Weights of a small mixture-of-experts language model, trained from scratch on English Wikipedia.
Size: vocabulary 10314, 25.3M parameters.
Training: a variant of Adam for the experts, 326M tokens, 5074 steps.
Below are experts of layer 5 (counted from 0) of a mixture-of-experts language model. Rows are named router (the router's row for the expert), up (a neuron's input weights, with its number) and show model dimensions 128-191. Each number is 128 + 32 x the weight over its row's rms, rounded and kept within 0 to 255. Numbers have three digits each.
Before each expert's rows: "comes after" lists some tokens at least twice as common just before its tokens as in all text. This comes from a sample of Wikipedia text that the model never trained on. Tokens count by the router's weight.

# expert 2
comes after: " in", "-", "|", " P", " K", " S"
router:145143154131133179130183149164082123056164124152171123129107174118183138109133166137092095109128133071149125117068162133163136122203090168139164140129115130110129167095109106131148205098149114
up0:099133143141117130154118183118154196097100179175135118208127162133070134141148113139167142116068120116186169166098141093104180119207162172099135136152122104137158190092162100102136122096174112
up1:133136135175191185141179113166144155101178145121137079119151152198097161144068129106227153136130187064159080097111117137114127160086090068153113146144054100089102147109169090116110118159124115
up2:137109153134136153164146156073126111154108189133140143100124151160141147142080147092173095145164082144209179136064104116186074112119135133161111149189137149136150095185148136092153140158175159
up3:152144157148101150131157153151125156143152160145168118152150098076155141135127130163104118146125110057168070139135089118123104102138149158103155164106088143117060129120132122143111123119137192
up4:141094157143054146157091144087113174143190191168079146059103136177132136117126188106083094096164184119098115137118120114062146108137165098127210188132161123109134135159165144098188192129123154
up5:101105110105156123109114118144095162110136080168155136133113107127086137068145157181156140115121125138184178140072143105175120156124147196100109167143141129131097075148144151131126137137146142
up6:126165089123160164135151125151135143155184104177108127082195111162141153135127184168109107113156160098190131138093122175124075101151165096133127161118082142076142136122129101144128110109155094
up7:149066125117061139092130158191136179148177110132183128185150112148164118138101157129083140126105148047113189132116126129142118115078136144115111115194109162166134126103191229101129177117099115
up8:084151134056117100191125159130136147105113152127194134128089117114129156197118218192089162121079098114198099110092084119150161152199130154089135114133118138150134090114166144151163160149181093
up9:088126095122121130181191145077124130107192169082111131077121126106123130161077142129115127145147173080160098107089091113152127194140132127178140177124125148141185145128164140070158120128133102
up10:105167143130131124128151141158117127099169189119172121111162195131111191172141183097176133102135159077063131180124141079098161136085120091127119165090120145149130085072143130123130133131143125
up11:192102128092101121128160131125097134146161079122214097144072145121120103131097159089080133111119111133172075046139136119160122186172169134101129133163114139142082146101081181087155137136158118
up12:106139108118157135109126089096090149164166172136132131125045140195131136157135129141110085163114154121174135190109094163149131112130226150143110136099121114131162121233126180080126124107151071
up13:064182092074083056173129087115107127185152087116123118144103162143136144122114098099138136130135095042172117060073111115097134116169124079069159155116095091114183160128144121125089140175249158
up14:161144147069160108151140159187082183107127110144153060163152123068115172117111252156164159082117132098112135138117141136184151157094130146170158131150135149097173100077155124187130155144119097
up15:120168149141131175167147117136135152117144181130113147088228129178125156122078154125111132062153228111141162115131147072133080087168139142154144197107129137150096139207145156095183152090101072
up16:115084058112077091143071167060183118160137126128150092081187120115190170097061202123095167098157123134124142116076116110143115102182122190125097122136131084070159142128170108102128138162081135
up17:140219149116071149151096160060147154143139189113166129149123157150153103134162099133096104137171127127112090127107103096169084122155134152122152122170115149103175065128152119101119106107171156
up18:144062056142093091136155198107112088116139122105134115129078146111084098146151118163164114137178157135103099064099131115131128100127139147076116165090087096122182122111147172146114178149127119
up19:134138108079148133159153074131113127106123100138130117109168102133176107167133171122132073074143195169130175123081102178146153135138162089128184155049113175125098131143175122123118145198148133
up20:124096127102122105124072128070142172156138026193078078112136051122121158084095109131110142115162115137167154177094139140053120129145140146130171141172153127107093122147117106108126161145114111
up21:104139116154079127156137148173093121112148108068098136140144162149116137138120196160087125092135124173096115138098119116125154108178126134101084109155086097062149200139141149085165167109169075
up22:143181138118162120102138155081149178108127179130141117078149112142147193128065139122142049141159179123146164107097141072126161117158122141161151126058129120165120117137176128121197134134115137
up23:163089147097140129146145131106168168103104098137124082109117084126142181090094133133195178131149154121179124129097091112115151111157135180104202197090120156141132122186125152105163202170123137
up24:105156126142147122082065144137168171091169137130126073159133057111160190114135142148124107115150154109151131098139107083129082142123122162109107116160122226151138144130173154134092148198130113
up25:125163086132157108156100058157076133144167102176115083133132094094151102118075114142124115096096186116153141115052176103118116098180113165161139079159125126124113139142189124096120131159146130
up26:078189131107108128154150171127126175156144128123198098181127142134139158145147195152118137160136146164113108099104100052172127077137119113101122147189108174169112074128143126081121126140146136
up27:112162149151092102143138121090142132153150203130112130083112165189133114155116144131135125099103153120187150093117085111135091112187124150143129189137149123086197147157119175073165161141154155
up28:136157058151170129126145173126151157149136124129106073126105146104095125148096121125122136128151118073141077086095116105147114160132091118128146168141109140127149111145154141050196148097148134
up29:124171132146126167117171187100122127081180125088157134142131102123152157150139171144114135155160111112117107155088101123098101140121118140139145101199124144038106134090100149112109163129103186
up30:161147163172128146142105110067150189201142171157112147116146143109083090128104162143175118128140080109126086068115121077138105143104143137130099160158164125093119118125163131154109081175118135
up31:117084122115087109141100103096109171178138186110120084179146094100152198114135157176103126237137128089130202121112128055103090123138089141143117147133063144079103116117115121132144154079094130
up32:115151156087132126136141071155155131108106049155156117135185115144061141132041217082170121111133126126076144188098121114127119132189133113141112147151106091165064148108168147092115161097150119
up33:133189158140188131140133133147091157113162135115144141153123135177131145105063177056117156157110090152137151167019087124187102198118147089140187097119104112084117151186118122156132192136089150
up34:119146125124164118165129112107143123088059109163055124072125132098086138176077177099165103112145127119222148125061153089075118183184105144147091106160142113118122106089113136155121154164102174
up35:071142111109127101125156150066111140112079159149103136116127147120122172185162203125122135122133129138190161124093122145131103089156144120125119147118146164182125117131133101137137214130164114
up36:099146114082055149141091120098122146101135131155195062085070162176130088088119096162114140102114096156191157072130104065133165131110159119130059177143164152118124091183106175107127122139199165
up37:097129095102145169144137153110137156145175135119158162135131143149202140152083166104131117107104107088079098095117153125159114158105137100119109109124083156133075092126174097179137118181142135
up38:127107059082120101117142159115087165111143226118154108165138142045145140140140159108137125107105157097121148074101119082144172109195153097109070154075107163120174204116118134091095127155150106
up39:140137148176117130140127091148183168149141127199127114131194108152123110135127119170135107130156208160130154148120132105144077130147135108130120148164094135107136119133131060144169137087127093
up40:108091122068110142170123134071133123130172128087113066144159174084173185133153208192135111161175116055153160100085141155073123155107111132087086140071144102101141072118148124152166142122233117
up41:135149124084168127151134177160197132071133123153141157103147123140090159097132168117124055091170118093151115067112120079097087135162127136064116095162097111151148088112102157114138179139140130
up42:120146108140159171101201112109099149125160143199167152155144117128143159103091129119143133124150143134122135159051129092140169065083123100146131127149074171122055123163114154128136198102090129
up43:100149116136152132125142179026120158154143142111114083168126145099134130142073150171136159141147120111171150106066133123202112101147102148152097187084084121104181158094143094152128147216136166
up44:105164123117120136135136124109172117104160044139132181170123127107131156171149144153126160168156131103127124145150155133131183108113186145149143129150134149133166169140185080093116099131193122
up45:152096140104131164116163170063124197156139055127153105223115125113136142096112099170134167110117137078092124101124061166117097079175107133083090170139118154089157156128098116145128153085113155
up46:107108116114104093146076160140187149108087179055096075129195132092135127119134104110140134095197111146191111129119134135076129130095160132112168123143178141129151147156115139165106055147145131
up47:140158128130184132148156074060117135094145105084141124158177052163143156146109164146101160109114221154184108075125069091144106104146082091141084094123164114151128159148150154099128142135139100
up48:139142106112143102168095101108157157131125137173120140085144091150127106168119224147056117133113101134100093076152075148142102131132172178106104111135110150088124113102127142085136129137113096
up49:114169120123099146103104075128072162120150137145135134126143125153172162133134124150087107140161173104122133121133089122144102176124162112098073144108105149123086115129149117149116108135114124
up50:110165104115159186147108167114142126097118134180181125167110093119171123168154073140088134134122164096100090116121149161127123140137142119146152127173157130153080094084139088119163109169100118
up51:127065116111134101185098167115136130105156148153141166124105166067156110107111153162121121154187138100170123115143114114059095123148128156115106122174099148087087091097122138105129141116126125
up52:183144077122170174135129103134134133150119129177155131196118086145184070165086124091059112089135143073073098069088100108118119108095147075170110136116124146131152160138157184142160181158116101
up53:186139139134099179148124074099128130067147092188139100093131094143114141124151113184125108133100175148176164119094087089167154100187114201157101196156157112130088139155115160054167141104161130
up54:104133083118115086143136040089169160129162121133100119116166087114135132100099165161129160106117163124161148137108179130123113140153134051097128178111205156083138114123105163136142153104123124
up55:123147125169127106104099145145148106122171143143151146109190143136069096138121143155116114093079179152172101137095018089159086124149077075104195099152163110132125152090164159109127153124161121
up56:117177121136130127144108107076142159132136094176154150162159177181125106096104150119079143138161152099139140054073109125112088089176104100132097140171153107143099109102122114117192137151141132
up57:124118145112147110131115163106136090100121108125184065204130142159153146116157215100159150165155138077108154084067150134122129081160115116090165082108088108154132106124156130143146175134231156
up58:142112137133173116120150187138186152113162144118151085100142057095155162118095181103158117141158109115199126175099156157121159138114121116153131110141090075116150124123154111115160168167130160
up59:091132032053122128138136121085120175090089179188143176130101141082117172142146157106117107131137152170124145137100155062137171129132215101087119191098164088162096121103140102136112146135155137
up60:164170204158162155140078150151120137080107127151147096128153116123156147143073149159130106145177097088149171119075137091134114138132115152152120084176113138126089105134126126084138136147157100
up61:146204064080169128173116110163110121091118099124147131162182154127159149173126158111124104066105185042122098143134105143144109185115082094102168136094161176071166095125167157122076141100116160
up62:160140140160095079188080048130112111136143127172084116181144078089111141161148132159135117104137109127149115060108169090085125137156133100078152107161130196148131132148099126095157158166140154
up63:123165142165088159157170154137127150154160138180126129143132117118161137143149140139128140146120132126107072162069140170087117152100137196138212184058122113090168149173136135100170199156137190
up64:113139119125136158100184134129128148133116203147125089137128137057174201105124183144133095132083154111152119099114153082038138159080141110194107178162122120106103101100194089118146141146134154
up65:118129122135072124125088176151100148089133110137121156147115137159107095121134171106073210138140162090142103134120121111140088145117164188100114139113152173117103121106166172173158163134127098
up66:114178078110124088118114154112103118103148156167176155163177117164192163205118150149114143120156140105103128117116143075099182065175140102091119090083107186078169103116170123137151144156176118

# expert 0
comes after: " the", " (", " The", " D", " his", "The"
router:129079113120071077176072118121170137130154156044074109118158112172113151178157153128101157096139105171179141143111111179112094124147161152082111059127139093129108136173099128164153152150169124
up0:126089151077123155080105179083118109157088124194089131107173110113091117125138143060145110141135097144133119121111107139146108153133137178077157151127121113116149165123088089076156190192175080
up1:130131144085119138183054099129158117110172040115095138168097132150114148108148133153090169189144151140176130131071088170110135126149161127106079149127194154070132150177122143161131152139125127
up2:070113074149098109163141186116080153119141186127093143197164123137085119205129130099089147077124163151164177158074125107134115129150133166109111178129086119135161177156122223136141129082188101
up3:129136133144106131150151131131130120148111184154145097090197166116173115159123177076183146107161152154143161106075129068170153131083101140129118113127050117135139132149150116082181161120095106
up4:143132126124151111221086113110102160134124157146099109135192103159159150159149110126100090136139131092154121092087121146168180092150121143132104119131147189140153113136114103099160166159124167
up5:123126148081091129123104112126108105153135152145081108175057157141126183129144173100082078124138156142164129145108117130145086198172170171025105120149139105108177132147138145165155118192151152
up6:089114097105073093062098132111152155124134149140145125114108094117099144110124142197127130115156125094078150151127112165164124143192154161194056149102141077206081088128135113146135152167114147
up7:120126113102103125167078105207124148116130140129158081140103171123101135127123145157175078085112081139153078120142110091091151133198103110031119120165198087060130158113114085111143152154088143
up8:143170156070085129158096056171089093132194109112101127108124155133107140168132122177128125105094170175152068131120112110161116132209193133127143130111145135117166184177109174121083101133119169
up9:091177072161075101109125132116135089151198159105135113081192161184113148149113164117141134102111119142128119123145123137099146090126107061142082146072166100106139153083124122121098106120170142
up10:077102129086067128140070122104133156189125132121099145140116093117129119088085170080192117099159111109134073189108145088120130132108091167179138191181142098154153081149110145154197177144144133
up11:101127064176117087170069159129121187138185068120112134135146121164154131126081140052115132102051139137119101179157133157118095162096128151175152108133170036150082110171130170092115142082163097
up12:101096126106147105130138138168191126160146084072153129126135143130097133121102126083146190167158118121194145093086016139138097146138143143078143122169101115132170097160138183128108210112113127
up13:162123154121103160139122098095119154175154135138096142090085128157110166167198116120151160162161133167098101117149113144121085142107211120088131102078151139151128132150150080121091191080152077
up14:162146155112112113130127080125127111192149139108092109113121149141099154108146136196119121121118115132177125131082116127132078152173164089088139127136105130137113124141114198040163099133075102
up15:149119120153134128135137078113154110128144161066087178141128108125169188121162118024086143090117136109169178150107088161141104160039170169140154099178169115116141124168180167147154128113112104
up16:057128159109114075113095152164154092147166153103138117173079125106128146171106157090120093118154151105105140158116141120101119133099103100165059112127190086134140123142095137131106120154141170
up17:149146125126220134135164157082133122134120066122158119146161122084144137146123114142151160142160153099123143104154113128157116173107172070116117117145118206133140160104156149062117107133145180
up18:151189161112129065099155114156101197147167120104130124172112136105178132140111155106135119087192114127132084134145124124154105220178089131117116163101115102107144109081154152115160116149112132
up19:139142123107144131178155098131192147120173120088151120123129086140092174158121192153111149070122191122107141176150103138123154133098099146136128112146094160129109067167124130122103133119127139
up20:129163071152140118219133098151167184189117102092121161179118110154148128140119153126059169114107126178134142128083121110189094157082123118104184096134166109144073090140118208140107130158175219
up21:090110143134125080213081062073088137135156192118131203163150082093188148193141127123098091108100116112151127162139159136134121139166192120156129112147149125057167067129146187142135145111116082
up22:120111121022155119135116076150142107153143142080137187179168061117160165180148140167122138136124106163122099096110116107138102181134171130099118095108137084154132105158164121156095105160124136
up23:117106101182100091128143167115180096171218121108063142148144112108178140152132148092168101180185108128178065109124142133144061170119159138074123121103147135116171098129145137084125151139162096
up24:149131159065123110177121136133182092110119083094135114128228088104069150163107167045100122148156132129171149101109142150115127150127158092098137131124128065115138146112155176121165135155197152
up25:152109120124085130141107097093123171140119159106161149135062116087086131167129171134084127167128158113109162132108108115147141150116161077090109110137129172145176111166165177164082144143136122
up26:123132173102126044161083111078187168136163135105165128144135108148139168154120180137109115110136181167121161135103164159120163163102111123147150133122083100074095130178149122148159153219159127
up27:165104130119117148097180098158103129129134108141129050157154174141152133185111142056100135202133079125198131121118096094135107103115131179085113115159106132150087123124149156096130136157139107
up28:119135131135102103056127127106111154148134196096207117110124114109094167181094121070122101151175117162102135071135087083162103160133162166154095151157132137072090118110119146166150134113175159
up29:111102096122117095175146070109145122173156160123157089102137086105022151095129200139151079156159185074148131160168077094171160109110095113105089117146167165141152094134096117183148114092153129
up30:142060142113149134159157090110075104115145109137114073147108191135132143143140115143160134079126135108142122111121130149158142107122199115134167122145150192114167146097123113127200131145119122
up31:073107102137148148215133151056153144130137126067127097098086126072158157172139074135162209168127172118191126080095125128138162149111167105167095105164138141159156147106157188133151115175173156
up32:157151144111082081115115121155126154158158156103118140073148152163131128130164164100118132080151148138074192171134105115142107103132095138128095142175160092122124112130129103056150152134144120
up33:160201139146097138144109145141146130121116170126157088095171155102126142158107124129138105108092136108168114093069086096186063122074140156110117123187130102094166065076118146104132162107099204
up34:115154118159162121165161172133085151108107133099131150121096119096116146154121123152141102138145188126180107165093087123130063100169186086138175171128133093107123147168150197142097127123142117
up35:134118086094141143122144082132112163156144147068123091098158167157069137159117148109212154117113151123139112117087076116132123092108135089095058104175131119082078127131117063114106182112115168
up36:116201119059162121151110151121164169161152103116151166103123187099122158150168111133067162191190112102104136134131135099099139171100082126077095125088141086088110109128141154124144094151124173
up37:096090081145091073125095116141099123151093164110136137095131208096142124176096173179075144161142139137187124102118116056168090131103233138077161130081121133174140113161148135118175204124114130
up38:104129123156127100144106118134141126178161141156095107146145156148117156136104137078141161141128156120200095121084043065107119118131168169083142106164131132128071118121142154113160164099186112
up39:094081102095117120089154111102109137153150148095086162157099109152094138109085177117151117139128172102133133120117092107176136133148143087151095141147177149157113100161134142142168165134191076
up40:104109138110128132111128098125098091135053161159164132131063223145103153115093135185160124114152128141156126096121149106187141101087112121129077153136150107126142161136123172061177149168150136
up41:117119154146098113190126091135140103156119103042131090125118130107168176146063105146133150171165155122140106081091138132137079175109112088166100108172148182099175076131109152104085175138111101
up42:108108152042177120120107121130199087111104152081121153092134153129122169145145231151104106172165098150118160124091191103151161158105145070136079113171104102160104115138130154132096154158140131
up43:152157086109119127087111178140131117152163055136154125122130091161112132134154135161099126144133105067164092088099142105121136150102140127055123144066098083096086086085136152060186131120151148
up44:113093064136114110128134157103136107125133167159132060162143032155159090123166096133118091119089127094094100152107098116125050131150130152143126118164196114050173162137110121137181132152162122
up45:123104101094108086186097123087127125126113151093116188082120130070180103119128124112167091168117143108191160103090139117134100079073122130099163123147112117159141152104137130097143148133180152
up46:153155124044149056143077129150097140129089080114174111147127141064087167135138145160087149145186115140223155093122144143153120136163188111090132160093129138158148128144154136167131119213161093
up47:129143109162150128120105110085151144143123162171135118128084106187109142122111106088138111131144134093138145147125146132126095078048176092126151130167132114146094125165122130161136133092105127
up48:118095089110122140131094141098121166183176184109143048187106131130117201105134150149090171171167099128127165130034126159136123143139118189150150150101126140085082165121080174069126153116153035
up49:091113115110093106168069137065088175144167089142107123143098101169100128179099185146121090115198158155152101150144089091121148147151141180110088123085177098150127140117110133156140124106213091
up50:140114138081100111114122132170115141132205161088171131145176116145165156187107205080142097096122161169146126131101149138108081150108154122070115120101132104144102164120097133120178104130119177
up51:092105078121111087125113081125117097105134089165191120063116149109153139131088167190114126040133147116070091118129119127083113127189161112121135139095140115167115178124144061151222130137153128
up52:139129088116185146106134136069092185166099081131111090162083136113173140143150133098151090158125089136197098175097171147145150081185096088151147128130119158095149172079110125141098197138117062
up53:137102122096114150158115115071115120147092031146097058135124067116156129147113170143092137124149141137118139127090108152142106118167156136063127120091146104141132132144097165106154137118228129
up54:127148136089097153118115196132118137119158095097182128128140153185198170143141152164134118104129158117114165077077127125130111121138112160085052151150109108134144105086131140131120126194122144
up55:117098156147161081093121116169140126103048113104128142112159161155128162153106140056106108108153211086135162129145115149154124200140160088176080196094153070168119114136153100108095141090166091
up56:099129086089120137167148061129102113178229181089088139167183110148126193142122127126131104112122165106105136155132099101123107162137135155144132149094214093113117105130143112141140145118176105
up57:103171077100210085124094118124113140120137116155091121172121103099119190137113090118118158136103229152146144119153112126169095117106130144132139139159106172145109151135136204080088111176091094
up58:098103096130126179139098154089196103139088176124146149113116146104139148097150107105111127109143131148151121151178095079215120092121130161163110150165148076168140144150147131145133126163147119
up59:148150118075160118148084106076056168174171174113088049105155160187071141101114084107160130106088132104140118082076140150105080098103157098093117115113078116110136156136133143151159136108121117
up60:079159080075097082184075117150191093127138168070147104119116145076149168112132144143136097157124095124132152136091106122133122129138109086121128136125123104095146120111149168118173152158177096
up61:131142153116131082103139140118172145164188104088167170125183171078193117193131139131166118153159136094097096146134167154117130104130142126113113151108089114128160125058154152137162186093086066
up62:176189146110144136154133147152118092228138113158140104113120144121123157121143114151107099115096149169141127083051112158083138128148137111116132141082096122120149122104129165117103129173024074
up63:101116115094054103131141110104160167151112131183126090117088136089178148126123138193114163086159179082166133083134115106134116152135153108126161117138168114117116138155125136139111142148079148
up64:157105107116093074135160132072086165119155169122086145147188120177098117123095133114150091121144122127173128106139202085173102106098096127133070151111164100185121178137122116140142156155177123
up65:139128127123091069146109123146187147145131132083118148142187124163148205167131101118068138121161122095151122114151148068121118160190097154075128105158079108127078118161141170145144134092100094
up66:147174074143096153172140149078094109129112135077110131130143161065177130210114128157171143159166121109131122057094088097071170100183095083102122078124097143168165140128156124106111107212105089

# expert 5
comes after: "\n", ",", " was", " is", " and", " to"
router:152135129030149108125119168129071137186168133124118137155159060154136148172097194139127143158098096080099120072142128131097120186094203052136136173086112124093134107145152106134168129174142104
up0:167112106172095159120169095120121144138110134188087033154152167136138126219154165085105186115131150159171228086111099114139178115104109106064131148111150093153149123183077100098164124157128102
up1:139124137051114107170127092060110102126092099171107114127096172152101132110106124132174117128175160103161099128128132092106201091109209084174095159129096081084096179155124150097138134138094129
up2:166133147129178147178114105155171168144160094128103144173093125138138191156082065126137126115147095143124159066102065091170084110170139130110116198139156104150078148162177117120214166096089114
up3:114128147161146125160191124188142102073161153135144132132154148178076128209119164090155174145112183098064071157111124103129159127107159141104174184113136125096176152091149184125142146097141123
up4:127140085079130102176173120124148174181136089134120122144136077139145136182112130146160113122111122131127161165126062145177089117168132108112159158148104121109135092157153171125137138098112079
up5:156128097123156172146151125085185151156090169131144078194149159110146131159133193112156105093198096111102201099094133115105137102097113132081146067163125081112131106069191123158146154189103140
up6:150101139109066142150108115079119159175177110166164154054107110170149158170131168130071200167145164066112125193101106149151126108103214092108165150120138156138069144125150115162082159078165086
up7:113147112148172111122087123099210160052156123156130108087108119139135193059143173125043186141152133095093115099117116098071123109137128189128108110107162095113118098140172159112109137138166147
up8:195160063126170073135162111139084192153152146070060145134171124121158129149106096158138119115145180153101147166116074148143104170127151196151095113137087159063140108107151117103171184151142094
up9:137109123109131130092128123123076157110113229117133088095163120180118208181102114133133147124130149069104119047102162065146096142164152120095152171153113120115124147094108153119120133133148151
up10:130123078079184162150099092155133140176102141149142088181155143106106171134044145152161087140174167062168099126120145146079103104130107119116146076129095107115115118103132091157155120146112104
up11:146147117114154125092164077105127155153100156124086126090127170091122171121036099124109161104150163118108114057145099104158139126110107126172104139117107115120126154131145103091110135168098084
up12:176058144106163086153153194176149152163104099219112136135065115123114126107107139086108173102138141194173155110115069109143108171128122089119065147140104152127105113136161171145232135117138094
up13:199109128126080140159155132175141135103162122095102132106110146176076120173071090104126111127120111117103138073119139152143108110156143151149157184102141128145110149152125132071163135170117073
up14:156165125109162133102107124127178197123119150156183084073125140139069145093086129126123094129153112129193168087073100110169161130170132113122163128125145198165142103119122118152051148185127110
up15:133114152074111118130126135116107116147071097117146079128146157162096195131110164100106120113223130154197137079104098037119110091166152113097108181116126115135127180170120139121094146103121139
up16:128114091077123123103091085110073118129166090122187187167172148207095193141082130114120160139138112054106123103108063156100141151143145090145149182135089141092149158103197136140179161170136177
up17:165131133175112141146102119156105168181125096107093153121107121155144159118105110148081157140136101200140205110106109125115104137160182188082105156139127076151134156191154105095195198072089083
up18:076114158091055115168155151155162150103100118119124140171097169157122129189186133082157087131106128123106115139144130107140116109115104156175155120141160137120130195113123114114188103150139054
up19:114121138137151118170127108140145111117164135179141106157122099191226158104144163154092142093122115132090206148102124129089119103093111188118140113132152051157143178143169130086138147132159097
up20:126084128071113119126169141048172124087183116119140073175198122163139110158129163087177135163144099158157147116103110134112114127113177147092118127065167144124114124104168108163100190158146106
up21:137211144168120142132123135121107162131147213116131127158168132141125100080142162127115140152104114140112152095132117115112138128068104108152179127219154171160132147129162113104132145078105185
up22:098132168142125135193130092116150100123084075072127127052190147099089183135069080126078140121146141175178108109080151177151123120137182116107135082102112141106159131144159171120102201146102081
up23:090092132137075149108146102127085104140168112116143119152129099102133156155100085141062124147132199063150129103133105148152112120122143159127175098086116094071130194104068122142193118182129087
up24:102102134076144133154133166129148131133089120138178094152183113093132167164134127063098162132117128066130175130109060048133173134131130112117152182114122089077139114074161132124097144183102122
up25:068149129172081143168191138170113127121170071061084156193127109193124218126089179172118180145121148176131124115125136092148143099123202164103145139137129152149127165165202151102137142125141133
up26:134162126127075141102113053132103108122134113160111097149143176117157144162074196099135098124169133133136187209114130049144112050137148065085116150132166071103156129175126144105140153121131113
up27:113116120140128097104200154087166128161168102132122156171136068103072109156080128150134099126126136171112102187129076163143142072082102088124080100137140112113132151117169107086150116079147058
up28:182132123090172131204137124124076146129150151164092144117135153147062144169126137205123124111173117110124174094092104121106143137155200101107062170132140157142112059096144119110144170104175080
up29:150085139085108138141114111184130129134134083127090141193143125119180167165102125133172127135184179033134153089119111086112181160118147129100143156081118113076135172100165091117164147168086115
up30:073119143168168126132163131121139147057089126130123134109128214112113180110090168103128117178156114087128107072083130119138127123163150160082184210128058144116122133138138172118136167147093160
up31:134123160107160071119138123161089107123153130110107135116127145154135145175122134106099167076139186155144174113130109150129113141191126144161134122112182201120142131150141139130122143157100135
up32:101086151083147139140116174139124140185121143124087128218130179165138175120078164147126121155195136106134123129144084108151151093101138072146125120124074066147112114093111169163173135148117156
up33:125126236113080142131125118132088102091063115146178123166150084161195097145123150087117149105179112110156194077093111084135176156137105135104169166063131129098148147139144147129154198163153120
up34:111120131118095112101126156073116127148169156148185107176168082124139104169087177086112110101141155134103094102089103138107112157160122142151140110142114070079127181142105069137160130182178132
up35:112115103090107174118126186154134116134136117116174053133204139116122148110130145098122149140171104138140132085112107102149142137120116142112101089133148131118148121156162092123174144127098076
up36:121106142033146131146062134114174091132082149144131121132175122069119161179117187087142102124132131069110127107097157105142172104162079121174103152136145184134105126117139106121055125121153118
up37:144125132105104151073110146084108136122081071176195088092186112076062160080109153131122087133145160143163165111092097097153123145145103119104158128088098113082110152120098099115124155119140096
up38:130132085164107103171149119141130102106150137143119114138111157126165088126190083145087138128153122139162125053131146116158067105117114143109127118113180186151129174140108192105122142164153095
up39:143101092171095071076142128062111126100158176119138134173157076182141065151151117165128138141122121155095133141117070145217141055100134181098150127111147118056124114092161115124119168147146138
up40:182200092101179131100131107106105129168171142145129117133120140154163109207163153184118121184086140106127106151102105112191195130114157137152134113142058129084115110148162115118116137119098192
up41:114122166116130120211117094090114102179077121134120084110100140143110154134125147130148179162196153114245135081094151091115168165167185140146108117079075173105138148183125138150209162158167142
up42:125122116127166159126067097179125164060147098152239102155166083180101160154093091173133144119121116087086114118121144141135073124145113098161112135109169129103119100062120128105114153087112062
up43:103141119093139107120088149156191150109085127179121084091175121075102115152162132154149128156087124175118150139122131126129158160081072139157148101175121161153138126141175152090188139107103127
up44:150142108117092143090124090081128160156154148127112114143155095071088091185103073193105089116129169107151170101092117125125108090138109124115121094146165153079128113124137133121106168135139068
up45:122147116106143166140113144058152132085091117108209077160135136135121156125126123090127104152141101083147108170076133088161191091120090101099189148105138106086190123109136193134119183174165162
up46:101167148080108149158088131070143122144131124165160115150141152129165141182149159124125152195119158094090086129122124135098151126112136165168126102105136137142112097074153113115172146175184183
up47:085093177196148094103151145114121123088097115094115157135128157107134132150108099143171142206140174092132078158112149126127115124107141136131047140116124195145125134122163136135100143118129141
up48:045143146144143118118109099158136106117070126087127097149177105096112201154114121132098144120143164080156115083134100102117162133176100171107153103115150133125172095118133121138146144162112178
up49:117133157095164128162081088143109110176088110111073171171102145180160124191127133085148138101195100125094170059068130156139139125122171155165140088091128139115162156073165080146178155163112192
up50:087134163111121140203144145141176190151141072056108115147140100119125091200139137164103202128110144123127076160139119122168103155143158182117130196105078191104138203167179150108188135187157157
up51:137139100099046116194139111111139174165181147131126128125120186149092195123124128157127106097112157124121142151113140121155109128106172138153083176126112066117090202132146162091122126086133085
up52:125101095146102160124109146155202178152107108165144065130106139126153153108127132139125105081105109079147146202136118108152138101090112088084143138107118097140128125152155100098126149086107122
up53:115154077112143123155154106114109112105102168166137123132148136134125132200132176160088149149110153113061215124097097097130154146078145118128132099128163118126107113127115133102218129105131146
up54:135080122184141162178142206101138126168082070114112122169116144093154115197095215132172170140156102094176121167123121163125064142155113128144103148211131191129170121137149166110147138112118163
up55:128073130125081173098104125176130121163115054146104118136173126114088169126122120156125145095199173116137159085111040093105113117178128117070119151121083078107095165101115098129182140111110154
up56:159098132084129208111122114156084117163120158137116131108116136157145186130048205151107102189209129072161137080070122032176115097145167103072143207100099097122123147160074145150119150076148116
up57:066137140118110111148128100107159159132176132141108104130131059137166069125184114138159186097114152093148083118124105166130127120117149123142180078094147120152147144154169143149108124188096146
up58:091063119125121202144140154086160100158108111125179106181158129124140117085071119097121111144149154141110109137117133106158150100096088156167146107117098124047142130088128123110104195151124140
up59:155073159115160174137138075143074131129135193114120082179098177066168118142111159169084119098162132108149164112122104101130126163148088112058079149150125104102113134081148139103114168131127124
up60:132188097118131160078159079144092152133105140098109069091098144082084187133111124184120123141120136141108170169085110106160146132120197106139177152167130131097096108131145157124195142129113125
up61:112122128139076151140092160119165124151073107136144108142138093182139120131168117117100190183134122045120124102131112088101111085117122122141149137090151111092173135082151123111125148183149118
up62:090152093092106159096131115107132170129159213152171136157113094158112168139116120124036113163102163116102075124100118087140155108142091101100189149153109121105110118158107107117154117153161147
up63:102079059121174132185139176151101131163163073103145111174149118139151119163107109125111162124120108093110139104126113150131122136094144131106144119126082106128128159176144118114196163156149079
up64:089050169115068127150115112135174153163096100177101110198092178135128121100099131133171079097151088107168157100112132123114089133128129179069161055128156077124120153114095074087127165158130118
up65:087146144099095128138105101138125112089170166082123103177156161185164138136170172139148144154117192065112158136138047077104094104118126133119095084085147105106108134098130109144152119171152103
up66:141108094086089172176178108127124142172105132115135158112065115115096159202119123115142148089137148111134126154126107104202157119140169137092115144093096146091144184119140144102187134153148126